config = dict(
    num_hidden_layers=8,
    d_expert=432,
    d_shared_expert=0,
    hidden_act='gelu',
    router_score='softmax',
    normalize_top_k=False,
    init_std_router=0.00769,
    lr_router=0.00142,
    norm='layernorm',
    norm_eps=1e-05,
    batch_tokens=[32768, 65536, 98304],
)
Below are experts of layer 5 (counted from 0) of a mixture-of-experts language model. Rows are named router (the router's row for the expert), up (a neuron's input weights, with its number) and show model dimensions 0-191. Each number is 128 + 32 x the weight over its row's rms, rounded and kept within 0 to 255. Numbers have three digits each.
After each expert's rows: "comes after" lists some tokens at least twice as common just before its tokens as in all text. This comes from a sample of Wikipedia text that the model never trained on. Tokens count by the router's weight.

# expert 57
router:137155066124124135102018110118142174064008188188132121171104130125159119105146137142147108147131122139129107151149131087138145054092207147133126123092136137161180120156117113150122127138102249136157119120106141108128100108129095105169120118133114093107144167208130141116122025119118129122150116140180208128126108119065094113128145094133109114134041156176144142113183182131130098128142192117114142149239096131100152139144106057134145115091121097132133139141126097118125126117127093144128104125122091146137103117108142129102157108151148151108118138126123121136139096132142151145
up0:102111134084153135127095096114117114116126102113148090157165136165136136145178139139148108143076127167147099124077189115150101100102129125077138138139122126098139080077135114133130102105099053156127157101169186059112155131159111133147101136162098162138123101130107103138087138193145161134212065077124129083129173126138145134098087100120170172169123135047180123124153131093106108088095119158140079135115144129079152113060160130128142162143141144145141155172113225118129111069076079167134139183127160181156139166042155198134067175105083111148150122199105117142132140138143103161
up1:097100131082138157145109077116089059101094134148096146082106074122165128131150099129132135141067129082150123152189107104117085104137113128175145127141134112138156151093108165135083140161083145167125062070139180136131064106147073101168117079129163158078177080144145138157117164148132100135158156062110157108148179134114154171130093145073152105176082115137104149133199080095163120163130129115112158127109093131081112102110188132101119089159143073124123147124166159033127072180128187105147146103144105146120170182158079067179117140118144084148151080147099150175149147096134125087
up2:135093165151126095099090173135145123099130101178118155119138113128150176081136136162107111056120103133098148125140098165144090095109184127154148106107149059031104096127158118138099144116121151130097075144136111139142130192070177113055136163121129065124128191150125173139117072202110131115163096172100161118148205107110117155168173130105218141134155128146128081105132126125113131167155146138128146129139184186156086145110076123114124129087121084083107116153170091088091129081097141165150116182139136133058102137096154143139189145166073117136117183137149164118195117123178123096
comes after: ":", " of", "-", " in", "|", " by"

# expert 32
router:149179177095172160157117069061177157045072152123133105150156155096158126101148147153165167120084103076142165162156167098154129096119164165155125106112153161156162088155077094166083154143104141161110108108095182091134104103168059152173098107158156094092132176169098153100143092165098084094145110154179127153168114125116118114096109088156087164162093136192163146098123156090096120173156149129094158161151133170092099092091098130159158173157100116144098163080096079157174158080127101160153099089165111085151146106134140167145141152142161157104087140111093158091141115094157164178
up0:166177114109116105110138107141138142134102112121148109119180193158114119148119137118151133163102167135010104154156082192161114106105107173143169124116139166164107163153171098121106105152145172141181158149125110141171141139106123104190112085134054108077156166120093174115143107105147046122176053125168177088111102134210126103111159111142097159161142081140171123099168108128133135147131106141079161115158132144131156056137136184127179158133138153092070127094149135110115154120140058159161073087139171121107126151074205114171165082141123096087128142152110131111134104145129178136
up1:123150142107142142158130094129141133116098144118077087169107181140218109191146174130132097121101110114192115123109115087101086141118093089204087093134140179112112141063105128142132126148160106108113107109127072139170130121132176106120096096162141129057169116148114109118167129080108092125123169180121186134164134100166089105123063142099124152153113077131093132093146069138113148169064086096147132146203139164145122103164065110077141165132061149148131124098136141149113072162154127107080147106054160138093111151117093170126092174111138082121105104172152159123150066083089194154
up2:185122133171117106165089098128087139119127105146113110146149104136083147164132106155114120032118164155154151086167138128125146107135173119179161130145095108134095119170125120102059157119092091149161148122133150095141116169153159151104117117127180133098134156104084098105156089143109091122095143107131123121180130083193097107059101153151117135086076139139087119130170136114144065154155059118172085135143164056179123145089140105161139083152173100082081168139184092104132155131136168150125132164155168125171075159149126146148099123255130077085197170121138125106133096129124093154
comes after: " (", " \"", "\n", ".", " W", "-"

# expert 4
router:146166209093174157155109076065174158047076146109121100150156157096156128096147147149163170115081104083141165166156165105156122106121159169153120108106154164158159089145078095167085159141106139164104114107098182090135103104166059143174095104156157095095142173171100153100145087158099079093145102153181124148168112124116121115101108083156096168158092138188163152098124143086099116176160154126094160157150138170106100093086102132162155169169097116137092164079094073156166163081125098160153100093167109087153138118136136163149141163143158157099087138111092161095141115095159160170
up0:202168118110120204113154105137166136118130105096078099151134164139115172131138184118133103114184171122174093106095103092137088165061161119089141104101115110152112157114127099142090142106070103098116109139154162158096125181105138152112087182154141102133139142142129150097105127171063079032160193161130106138125129095092190135156093115104096188096155129138128153151100100101141098132126072144165130176126121184123135086106124052102158141116164117170065149142156121176114097111116080170125173125141101118109185118067165133201105136084095152165107133131116187077129148083152159099
up1:150117133083143180102151143100147130107120109180151138094135092032166119099141169137135144139054121070136094150196136111157100096128153161183165131105145113158140156144165101124160149142119128148102118138131071138158129205144058097174127088174107125171066141114182184116096126097084151110094113156183107063153113156145123047170157125112122149131099156114134152094162129137099132070177108145107122107089107168123159161140136132140200100144125082125128129099158110176109136161145133159202171108060120117079071176138097135139106150110150146150068145093175078081156085108129133118
up2:197169144100179125099063141073157193119094095103159101121117195112148108143137142144133130140083107120150113086039104118175182147090085120117126162114099100118091160163150100112106127147114128161102113147107093121050034208101137161163161132148146103117096145124141127154108138135137148105112119102142164173161079053124106100147070084089151088161111199142151057096211094104189109101161128113102161081168169114143101146168154137089089165129127147097102143124114136106133131126101108163147095132130112082138137156093136162161121137110114097084099147138116141134190116185096130124
comes after: ".", " Cru", " MS", " U", " W", "AF"

# expert 1
router:148170206093174156154109081064172160048075144109123098150153156092156131098148148147163171118081103081142166167154167103156122106125160167152120109108154163160160087150078096168086159142105137164103113107097180089136103103166060143172096106156155097093141172170098154099145087159100078092145105154182124147168112122115120116099110082157093166156093137189163151100124140086101118177158156126095162156152139170105101093091102133162155169169097116133094163079093075158167162080124098163152098093169110086151138117139136165149139160144159156099088139110092158093141116094160161172
up0:145127105204152146116106117151171036136084148107140099177180118180140076072166127100156148127167109102096077081157145052106124151114177069133141111129158071125130112183133107119101137118073162111101129102162188095118166142138139188167149086143174137129165143089125092160107131200095094143128138081120141121127147145147193086129130129125158154137087165101067104102123116154172091127135110089096100143120195158110070128142146083138091163156113112145118062086192101143109142095121052116135105128141103143085148145188085110158125140114154149171144122141111092074093168116100100152
up1:176151118175145125130087133154078198127068122158140109139218147182231125101160143118121085115114106130114125096092132176124100107145126100128103137116129128127167036121116115091095128064074122142145055147126103094088134127168182100178151113096178090120135106161173116135174109151144083084150123130131148154073125187144107126107120115193071099134162151161186149115123117130105058125144125183139120131180127134112105129089156184110149147177090098119147078167139154126069075144157087147156106127137102094113070110109152131124090155127164136161155147156144192138117113129085160176
up2:163132122183136131091088197087112105132152153112138160170189181154058149102116144089104170165116095153137121112111127118169147136143113114142119091101112135112027139124094144146126183047172125098045107118106089151131123107066134144128053106178196111091138106174101110059161129169102105099163097151116155073122150122100093188157130141160115204143146150154136062152173142168130141094139158146114075076127067167114161096080150117133166143169163138078170155110123090176186123119125140120153116137123165120125150170130092148118195121136143136140124147126145155146141152108142121164
comes after: ",", " |", " in", " South", " of", " United"

# expert 61
router:147170209097175156155110081064173158050075144110124099152155157097157131097147148148163172119082103082142165171156166104155122106126160167152118111106155165159161088150079096167086159141107139165103115109098181089137103105166061144173096106158157096092141170169099154099144086159100079094147105153184124148168111122115120115099110083156095166157094139188164148099123141086101119178159156125096161158150139170107101092089102132162156166169097116136093163079092075157167162080126099162152099093169107085152140116139139164148141162142159156099089139110092160093140116094160161174
up0:136103096136098108132155143165128138062114100061104086143143135122087121102139164125100137146176098127148100114191154084132144081097144145129103116157113065143115082147112122143112182129121183134123152133107152051081119110163100139172090104169081084073168176133058138106082140157110193138080161143117075176150124082122128111052074156131195152230151142139128120134096139110107094156118146100080171097148156156083066158072126115121159166153127110177111125090113177179129143135161115144105092113109131120149145111177112126187191107160151163117102123098117161064167131152137125134
up1:097139094056098167138108126145190143155099129172131107159142090153113137100133115156118120053114122134088122073082118192160163144143126119138070135126090166182114109181134119154129129126068215147139031147107161172102105131186124088139113139119139109132195113098164119089123160112084125144166115216157145130160204111140111134166096154194085096166175171114126143143135118095131103098196134072115114128062176071120160133108190148144098198130137126090094091101156116113157150151106141174095111117145136141159152154131108110130146165111097138120178153163118150099167114108130147101
up2:159096132073169137103171130172182149129150102113183124116168135091128118141150121182077128139143126186120154121101138114119081117068136095115081138099125181195155170121141094138074153145165138130117111177127163154099147095181115155197140116152094100085128113125137158110134164161148078092083166120103141110127100184140064124151123099113114114164185119186177145215126113124095137137169138073150117108165117091104131118162175108058142147198120085148142148121139151098125111168154146112142073106050115048145136134167178122075119150091164080130083073108120139085155121103188121135
comes after: " in", " Soviet", "th", "z", " of", " Czech"

# expert 54
router:149167207093174156154108081064172160048074145108124099151153156096155130097147148148163172119081103082143165167155167104156122107124159167152119108107153164158160087151077094168085158142106137164101112106099182090137103102166061142172097106157156098093141173171098153099145085157101080091146105154183125149168110121115120116100109083157095166157094139189163151098124141087098118178158158126096160157150139170106100092090102135164155166167097114137094163079093075157167161079125099162152098095168108085151136116137137165147140159143160155098088137110093159093138116094160160171
up0:172115086147167060130162153083097160141129141079121121119180143095170109128184100120165144183118118133089156202104122117204164087094106126182152135102116169067150141133103131124123118138182108161127159122096162176136102094081114149117107136079120073159079160143125150105080063105123117107088174148170107150156116117147123122120135084144152141094183178129120110110123167116182096144165138152140121100123107187081097157122104161160096094166197106122157100150164109094130093145152104049153070059152092083088134154138104116154077158153132141061131100111148138087126111123138124221
up1:147154113081133115132129135084129108140119137120142170122109129066133131117117141165154180119150172103105107117094136090167108112105172211157130196084164148075132096084124145119118181158112132130111130090123113163171157056158153142117144123190090095124166211111110140118107151150130133075165122123085178105163045153159178137142091081146149132122110106162183165094181137174118119107075075107107137147165076090130122148163177178153137170135160122120170154151072153156202176123119112101135111131165108124130073129088148113142119144151110190204139125126090166131159148194063095137
up2:126151137095159108096111172126149106200151141133084095135159124141176097115142156102186124110074132108111145146099114121171082148094123100109136034158103173096116166184111087138097149148098140138123098056083083103096068126153120128152112101166152097117132142138114095076067078181104144057169125136104156057140128142166128142104115115183178166141162138182165184091142116184122078176157143070125169183128172121078078118062107124146115151090120138133119139156160122202080162141155139116153134163154118124153177136139117130096138161107138150141103153147190113077125154064126151139
comes after: ",", "|", "In", " In", " in", " ("

# expert 15
router:147170211093175154153111080064172159048074143108124099152155156099159129097147149149164172119082104083142167169155166104156120106125160168152120108106154164159159088150078096167085159141105138165103113107098180090136102104167061143173096105157157096091142172170100153099144086157100079093145105152181124148169112122116119116099110084157095166157094138187165149098124140086101119177159156125096163157151139171105101093090102134164156168168097116132093163079092076156168162080126098161153098092168110086152138117139138165149140161144158156098088140110093158094141116094159161172
up0:184117165123138173138137100084119145177127162147075183128114112100190146109160121120029112106095184119194125098159154144135154146109062148172061142180146166163176071104140100182091132071095084141118085166099079176078191083056151152105117164111166141118152157126103152128166099110135081087118114122134110134163116074104104151104157140150153127113109128097161184089170152149092106091125120128117182140158117131098181114152104136116135122114118134133133147126131187107095125081141138158159115109089176147067173144143138112128103176181114152157155112104095109083076113062116127165
up1:113119224104153140134151170126166134110110087160153151127161118165113158133113127135127126109078092117089111094190179201142193143077126137181158123125112110062182081080039148109130180113119143101155106174151127161101076121150084102104133164128105059156082102166140191148103160076117076103174113139091119120141113141108143095111136142250106128143139147117134145098119114100091176146117156114141131099156068154097127161094132130080145123108082112095108046129050094130106128154120156120150113105153130109115134144103077139104146080147160150164150115167110115128184140102141127148
up2:127109165102087153197127120164093173148159102118101153130155106144151095143127147118087176171130113149131114158203173120096108177121149095132140108204107120133100109139102089119106113100111107217092143107141117208105125125163082188149118100085159094131166103149139139158143097116130161078136114149144138158121164168116125081070174129091084184098064129157116105143145141115116187099101120175104144125119153128140109146137118084180140071136134055238090113121138074112198119101143092163133123182119131110134101171140133087158137172092141169148093123100157105134105132056192142100
comes after: "\n", " According", "According", " 1", " according", " each"

# expert 12
router:145052081109136128123119199135117207100119161148124123142137128114168125133144149145140133089110095118135139131164128151122141014186160124182142148096167122130127133119135126159082158140130187129129145064133184115038058138122150131138082133124163116127141144159125114102139141172135131099116119144144091147122099084119097127137098112143088120129081130139179128133196219135079133118121160133116176108182162121146088119122084083132135092140117110172117123128108158140137129094112107202138000113163086123173137149160153166149126190157119146135092127098079122128095085099133166191
up0:132151127152172118106121091131093148088191056128166050148178163107103135110160104156130137178154167160168089120147117120147076123147112123081115120098130150160221188148066085136152160141111137165098160162076118141143121090152159093087093056114114114123110157060097079186144193122148134115178044178144090148066145150101090100142152098094132145119121097148119122119164101137153081132139147141143120153181113157175177162100154077178143170123124118110136089068126128141187158124109130128157149104133127136068185113135153108098120146147094118142196087119157109117152121130114072126
up1:133115173090135077111124074141183115045070136149064093159159164096171140118153126108184135120138158145143132119112128098083125149121126137134174199109137118120174161194093178137147109118119158119091155156110092126152126167087123125102154115114113136059122156065133126132109117152106094135110120118152161135126138070142160150104155091137096130131167140119113115166133132119110118161081189182140146060162209086077123098113158093106054122104130053138126127170159137085099178090127118168136135122139130144143170110168208148106137146203124195076115059105104134115080173073125146125
up2:152112121091133139089095177129167089083155125150158122157128111153163173214153169128116102153144113082141191137152154125027108121142114182120093144129129096116161114074137136137138146143113083082114130130064192134096118105157064150125170167084131179087169134092128152122103119120116095133051153108125154111096143033147148066073122077176205121126110139149209195128102185095138155150114139093127135169141141120175150079179105158111164173113140137116145149176122136145144113130098126106171102139113108087143144150086076103083079166131110097128146125144117148140156103099094131109
comes after: " the", " a", " and", "==", " his", " The"

# expert 16
router:147169209095174154155109082064173160048075145108124099152154155100153130097147148148164172120082103082143166167155166105155121107126159167153120109107154164159161087150078095166086160141105138166102115106098181089136103104166059143173095106158157095092141172170095153099143086157100080093146105155182125148170112124116119115100110083157093166158095137188163148099124141086100118175160157126095161157150139171107099094090101134163156169167096116135093165079091076157166162080126099161152099093168110086152137118139138165149140160141159156099088140110092159091140116096159161173
up0:098102130125182114169209102193113164173127123157110119116129072076170177114184161132135136128134101156099128115071118182159101117112146136169178148166161074077121112115140066163144110161130070056117100151106135132107088125107181148109087081182131086109124147129140104104120149157066156127100145101161140148169118164115095137136097100066151218152179215139122119143130057116151143122146158116089162112132116111141135167085128173116094142137115131120093173142098174122126180131126110117093067106124107135136133100175086099082165138163055075167115160137132132135134154111189125162
up1:131163138097127167180128138104146146161157174101131108089101163177175095137189078166160118127091083090107109093166075096153101122120080112103088137150086180122175134152164128133168161148170146111066090144119128099093138068125118204162116136139183110099076101154091100147130173195104107122115116166118078164138175142084131080135132158169158113134168152154119142115083137113097128140096063083101084095131122191174148125133081133157129116099123099109180169142118170134096054161206158146169161100140126107144159132113102142128132126126144121056147133097121157074059100160171169155
up2:133115134097129129100170142184158147092128067183130128109108118150181117131150169080111163130139090125157097125155087122117127126092118123176119130121147144139143171162117166139074096133130138117166116155124159135128157124152150075134102195121141173136082144116110217195170125105147059121129134184141145136163132082151063103136131121136145152183189124162116138114115175112118072118123171140120052103141107163156082149070120128112126119123111104132200159064150059192130119104096160150158173102142108141149149135120174149075222095131200046154123149100113080118184162105117157133
comes after: "\n", " |", "′", "–", "|", "°"

# expert 10
router:147169207094175154154109080066172158046076145108123100151154156100153129097146147148163172119082103082142166169154167105155121105124159167152120108107155162159160087149077096166086160142105138165102115107097181088136103104167061144173096105156156095093141173172098153100145085160100079092144105154182123148169113121115119116098109083156095166157093138189163149099124139085099118177158157126096161157151140170106100093090103135162154168168097115135093164079092076156166163081125098161152098092168109086152138117139137165147140160143159156098087140110091161093141115093160161172
up0:102075124083159099120137129164143130137152095148148130137140151091159144108145125151176091095105132129140113129202107151140151104108105167103124118122154154180132118098156147147190156095136147121129161093119085151149075159151106118133155134187148203134144134105170112095214162149146111113098098064116099193171107173139114103094122079201131178108126143109185172168105091146101147198142096105086149158119180139122123156175110177189076137067121130173060133106166071121094126165110105169133090101153129106116147037092142121146114145205135077164113147108108147112095083145103173117
up1:167117134071136165142142143132105101149115148151120128159169178160109117180113177099100172091159128102079111156112165069139142181101121134162129143136117142122147155126163076107187132147127133141110188089102138099132115144114135054127166064127143172122067160115155192141118134079137118100197151162130091172111165154102161075114118125127090127131153195107130152076140107178131140131149111111114089157137160117069192145100127187135119110163151123194058186079122166132155079144133135085201127109121096158161181132098088166164187088085140134121085135095111192146141062101149100129
up2:103143061155171105080164082163154088059099130071117118095132093191078160133151099114150118133101059131106176113143134092128108097085134107090137138126218128127123131120128146159133085119128142165101157134092080155090093120077121117108131119149143115165063162135121173110168130174118034107167153136128076136147177096151121092149179151144134125099168161171096171133157130099123148111028139107135115126094132128153063138132124092113162212139131076136118135131171149106075144104118095127150077142165074143140121151171172106100135108149172130077139124056148118107097135074132174104
comes after: " |", "-", "6", "er", " pm", " School"

# expert 33
router:143163204092176157159112083068176156045077148107121099153152154098156125097147150151164174123081102080142166169154163103156118113127158171151119106105155162161160087144079093169084162141106137167113116105098179088139099104170059138175096103153157097093140173170095151101146077162099082092149105155185117150167113125114121117097111084156097165157095137184163140098122134084099118177164155124096158153150141174115099092094105144164153168169097115129097164077090078162164160081120098162153098095165109085152126114134135166149141161141157157095088142108091161095140116094160160169
up0:113138135185116088157159113127171138119136145102109159146111134132156084136131130147098059123095066147188143168123142058128147061100135084142203121129158189108097093167135093108151137105100114122136148156104180117145038080108159137122117103115130154119133089174154083098119095094152099133147117107136148158189166133144156096120122116073130114138054158166066178080120155070076162125120127132152105155176133123164142162133140058191165111121124114110112151152220163240112111130099125093147122131145118069113081109180118166150146114111130123130121122161105115114138119101156172184
up1:127166120119132129076077194118181156126113137063158148174113201125130194138128079131137121117157164093163143054123136120171118126162137187146184028136140161077118125126080121115105120099126080156143125129137111133148157062152155161154136096118091114107149131142118108159107104126137164134146070147117078110057149126142130128122102158153141130159109154137147153072090186120136186184045153138128152116117114141153120082134135108101108104121110112086073147116136173135139167086128138149160097096097049104170158132143101164122144148155113165159150159138141229078133083191118171170
up2:128165145160161148145126153106120150137097130088133153229147151091103183158133164081123128089104114127154111114145141182109174101131130122105118138152077114108133123199162085155113134188127056207156086162180150166117127108139110113164130099157093133086119102162135108097120133167096105137156155129112113113134106129129071117089202089143074170166079092120160109108078129149093125185100122173094147151118150134116162119133197128148084122102205117141126115095093115048138192086183073179128112090153202138157053142115082127141138100114141116145139106127097178087112096134111133161
comes after: "\n", "\n ", " 1", "\n   ", "\":", " directed"

# expert 42
router:148172207096173155154110080064174161050077147111124098151154156098158131097146148149163170119082103083141165168156167102156121105122161168153122109107155163159161088148077095168085159141107138165102116108096181090136104105166061143174097104157155096095142174172100153099145086159101079093146106155182128147168113121115121115100110083156093166157093137189164149100124141086102118177159156126095163158151139170107099092089103133163155168168097116136094164078092077158166163080123099160153098092168110087152139116139137166148141162144159156098088138112092162095141116094161162172
up0:079102225152115094076118155150122118124168076097107111097125129106155080114141140116149169135104133142149133111136062187154129124127111136149143132184122139124123131153129081079105149182161132183194154128122143136149093142192091158143095108112121145144136165151104103124119122080142119106096145164171123155180114112111124058133104100108146170138156161147128184050132166137107112108131153127139130115169071165128122101134069071053180134150135139099145171044167137158135153086123134110101149195166147127070103158135077128150165099111194146101190195129167147218150116112130143162
up1:145095108136136098125185104088153085113112159091090135155132159131165124121166189083172139125082101167124173110183147122150171172077137133140122199113093106090121083128128110117094147169073130108099169104097190167122120061155106146095142153124086114122210144105135085108137147096183137093161138062154204138167121160088117134135162182132160104139164115129101112104194125163166189115125110147070135169136133144131055069178132123155173117070111135121127150150084145133161141077125175130158138166056152155177114186134120141129133137161156142192137127144134131074118144116153102184
up2:177137073094159152161149114120103143081088111135111167093172110112144185047157133166190096115104069175079091091102119163192140113107125157142129124096122052068136083104140161183097161175080136187064088100145163174104133124124152118103103115134126084037167110119127115157184152151178079122105139163150103122110121201126145110095161108130103081144143150181149104120108109112131159122158149173126157134193140082108176114138119099136082110126124113146101121129191133090189093123157108138107156151166136080153082092102140112143144134089168160097126118142151191155142111114112092115
comes after: " in", " of", " Northern", " to", " from", " Great"

# expert 29
router:132128124122142155108117143138151126141130112099153105118160128116148043111135158135121128079134122120102147219136156053138129130042121175114137107076123129146124129125140126111114165216065157146150102099115115099123073108137163136154077085130163122125145122149118129118112156129113098148169105082157214167136109128122106128120083133200143143134103148116137082097108238081116059158162143133119118146112151171147148108137143180161126140101130156172120123085139087229171169123123144093128122058133100136159067113238124132128109165157137145082105143138118152096110094121156121194
up0:089193112099135142127111170098145090135119057153195107121149167142133096125138091147096133159160090118156121111063196127112150118111091173067132128125140066144186157145125138104116137126135163152130152137093128139098156105183110066131127138106099100114133157073054181112135089102116103056123135110146189110151111153165117105151119139119144140170018125126187075098096097094083184134118175112132141140110197152118091153119111146104143160124134125104097123131140176087150099102101143145113141114111139110126159088147152114147146183126140129099202106161147133078213163071050123085
up1:112153120134150110138138124132213156139151150168078158178147124101148109164122178142100156125118153181131142109124166156153109120097154097087119133156128137131156113150090167152130066151130168166075103078158156148132130124144163122103159141145169129086134104145112139139096141138124128121194088117131189087221114117083110110068152131138025068122134175082097188148162116115103154120179133141166098124093161142097197179060131077070148071113068134143162103121083080115143155134141132113131112106137156131093094139163180067116134092182150132090096185134106162178112141145101079161
up2:167114111110132121136097114156107088141132139098135144067104115125126114179181086176156067119137142234118121127152119106121111131131140167117082144089093094123146095171117090110099109106106158160108132148169031107132092131133104071110224082170153079137150133153078121111131081149150146120151114146089108147127194127118173155129089161112074040109068175185127161139155119123143073113170113145091133126176043121119082090097176103096109110140113119102141115113116098142147124062061170123130104165168117123093120107099114106144162121140122184124084165145109078124168106144149169138
comes after: " of", " in", " to", " for", " at", " on"

# expert 35
router:144171206094172155157113081064175159047075146107123099150155157099156129096147148146163175121082104083144164168157167103157123107125159167150121109108155166160157088146076094170085159140109137163101114106098179090136103102166061142172095106157156095098140174172099152101144089160100079090148104155185124149166107122116121116098108085158095167158094138192164144098126144087100118177156158123094164155149136170108099093090102132165157167168097113130092163079093077154167160079125099161153101094167112087151139117137138164149139163141160156104088136109092161092141115096159163174
up0:124074065126160169155135130124145126151100107147112121168125120126241164098158105084097145101127126096106171109128122098190172172161143098150136133131146201156200140150155083136118130124105097168193100115107129116146109143151090097102077141146127102126151109112154167120121127145125083137089122061144162096151119091131158187132136138137152115151095170087058079088155139128163157200108161116097154032088111089107084101150134129116060096171066092165054146139092157128113080163185111102132112137155164146097149099186160120167105115120133145184146175135134101128098139128106106131
up1:115192151125090174185109127142103086182103160164156110121158112126126127085178137154163130107130101119128127113165140121139101087103061124134126083154161128116124087149156105166144153108159108170202119121148129149124043154188146130122126096116132136212125151146114111108122134160130087079141153119099149113122108074073207125118159129118139081174133142115123169160130164174012156112099131132114112107139057131109092095101121125152177081109119135196114141107135112130137172093093183046150105164122134140141125088136124110123166095076144104094085145127110137084120202136218126168
up2:150151150104116083148091122103121172159119118151138149181145137150130128136175142179124157159110121128051148142095150159115103082084138096097163087114145140155127186123123147083118102158151098148170181124110172100083099128153091111153062118135157115079090089082061171143125155173155145108211088101091116116136171146148109054115143155141094163133073127134133203095125103116089126117108106143086141083215080112098137119164143109150080135060168158108160148162099095129150149127156175133127118152206131118120060111109183094118162081114079133128145093148064173093113142092148132085
comes after: " |", ";", ":", " E", " —;", " 2"

# expert 24
router:223113112113138164126143086142133116182136143137126107155151204109140131117131129158138140123123106145233204189124144106131116129095134115131093110138170137153210102149035124152134149157122189173090070151117163139102138129132074162146126123150136117038127107150118148133159153180136026070143147171098103118175143075119122119108075116132143126131127133139143146121139105097104104105131134122115163142233200139139142095142127089141214132179091135082120133017130162107147120122160124140144090116132096074136164137125125135140149131117113136145121131101137127114110107113128131110
up0:081117093077140111119118141094168136085164149070088119073128107160176175142131151105153072185189117102098115140155134098143138074137109152171117139125204113104124083108106152164130082090071117133118141096130149080122147142150166127146042142162098109133129111143097072133115133168082097117101089139160122116103073142061170115121084109103132116154149121138111101115093074140120101133204067049176091177030160120114105156127096104086113141111137189110116121190156116161165165167161126120136214114123133146110136113145102106120121143083125075158172106142144112146130179097115142152
up1:147142184145137132135146143066128175105085142120124136138089183136119065080131152091108094044141079099147058151110133090099073132090115178083139113128109140091148138165138182123094113129129152109108133101178144058113120138105119150085110134157076175166172115148130030135155109161156156115128139130134108153176102181076116125090131237166123129117133153087167146095146143111136145138115139160171164156108118184167124147097141165097079189151093118166123147154163100131130135111145095087149125190139146148143111146096136117108095088127086106204091103139122081128170114097192139065
up2:132130197141109129098137073118096166131137129079108137172156116159093082099101157158178080131182127135061135154148161131135102136094136117083153144114123097131132112138095128179118077180133149112083108108090126195115126199167131140136159158158163143135123139086132142162150214161065108112115125052182141148141170049109090113128106158149106105141123131153117066127125112139108139078143125065103125053136113156078154173149107140162149158115124189143138139133129092110198061145080093144073104117096085128132106114094096133084113098189099178169134164088155152108184150088174115134
comes after: " |", "\n", ".", ")", "==", "==="

# expert 3
router:147168208094175156155109079065173158048075145108124099150155158096156129098149149148164171117082104084141165168155167105156120106125160167152121109106154164159160088149077096167085158142106138165102114107098182089137103102166061144172096105157156096093141173169098154100146086158100080092145103153182125148168112122116119116099110084157094166157094137188164150099124139087100117176160155126097162156151139170106100093090101133163155167169096116134093163079092077156168162081125098160152098093167110086152141118139138164149139162143158157100088139111093161092140116095160161174
up0:169157123073134151124097123074108107070058139113146089091129089074181097133179183102153134079163133156109096141188115163087082172160120167116182145171138093159199154180133095106102156161167144137117160113085173131138171148116118118180125077078156116172141126122121191077155161191103093133147114102146175178091114121168125168083134146179086119150102148112133128114161120089124184116127124108141170100182147125153142132079074113149151174135185133126069170126121119107100099122092092100120116133136086118096180141180191150143142125088096143108120092102135110083132131150191078113
up1:128090112101133154096112090187128135096028165156098111111122122130070105190185120142165112128114097112164108167138128076140118153120107165144065079116117151091145112222152116133094086119188109099147145076160159065136121078173144109121077122124110098171137135113139115109120099116152114097129145118146126163153166098160143153118111122151193146108108084163173124125124148136180145106156115141129102177137140088137085149118126135177149152164139060169099066165160103078096094071174128196147147123115101140089111099122200136114146118146084135155125164083075063070099173079105116165
up2:120117102143141058179112144107118118116170155069129125149195134131140168084120099121165117141127063130170122161142113118107145066121143113119161188142132104147138148133125091119115165154188138158179117062140090123090128087101143214085076124175120135098067081110122097146128154103106129057089106124110100132152082143173140154151090136153136205142069137109085135157213137098152111113113110108067080127131153158099172042140091102098134151115165142134116109132157190144118158114122151124168162128154149086137121156078108142081166107131110136215163126192140142131102069126083146119
comes after: " |", " In", "Awards", " death", " Awards", " CA"

# expert 53
router:145116159095155153143140150096191213062068193118116108133151150102159146110147144149159175122093111081140153166146165117148134093146167155158129119105152154183137083154091092166079162133116134148082122120111179101121106112172069130169100110149147105108133177182100144096129090177110094094167087144200090152154115113108117109111114084153085160149086125206162158104130166091099111175158158128100166160153147160065098089094102104147148119174094106170108157092095081168171150084111094183153107088166116082148126129150126149139144157145156149071084108111091149095119119091169158179
up0:160098125102143119102186144100109140107174182126114153154171110123120149110171146103112055112191127149131170149141128087152057139033152143141159119081139096117154120149112118082134136169100125138073171069074149071120028154175163147152154096096135137146127138092069108132140162152160157133128107075133150119133116104135096133091093164218102120155158132125147099116147067151160119101100097130083136096100142127174118192108138154091099092124128096175111141155140109144139149159100142142105155122116151174147167133162184136143086192120201109169147110108037137119159120081171144097
up1:108105164136140095123094122102108179145146149148093108113129081119119135107172153187090143122109084131077139047149112073129146130131146163109143159116086103177158116123138136146168084121083178105070096132148134165110152156117123097183086114140122122125173128152115140147116074170126130045145076095117107148130143158226118160162163152173120110133144149082159141141115122131125146158129101112082124216097171134092180137157125112109114165211120137159159091138096058117149187096129118136149099149111116162164077121199091094143176116196184113077156150076120143070145123167164120172
up2:116112137133118106120106120161096091113110159094150109109082123083088149170181146174201185146100100117151115115160100138150158137133058155136145144157131151180125112134088135140104083094195143100160175177138121105089129179123160114170139141077161068097146098124114120103194100149131067168159082151184128146170155094109115158112153165158114125124133131175110102112153135103208140107170096103145108166152125130094130193108108144133126141134143117147108096109104108065174084075161084105183158119150122128144118063126073135089166184151153116068093183122154148120142047069103100198
comes after: " the", " and", " to", " was", "==", " a"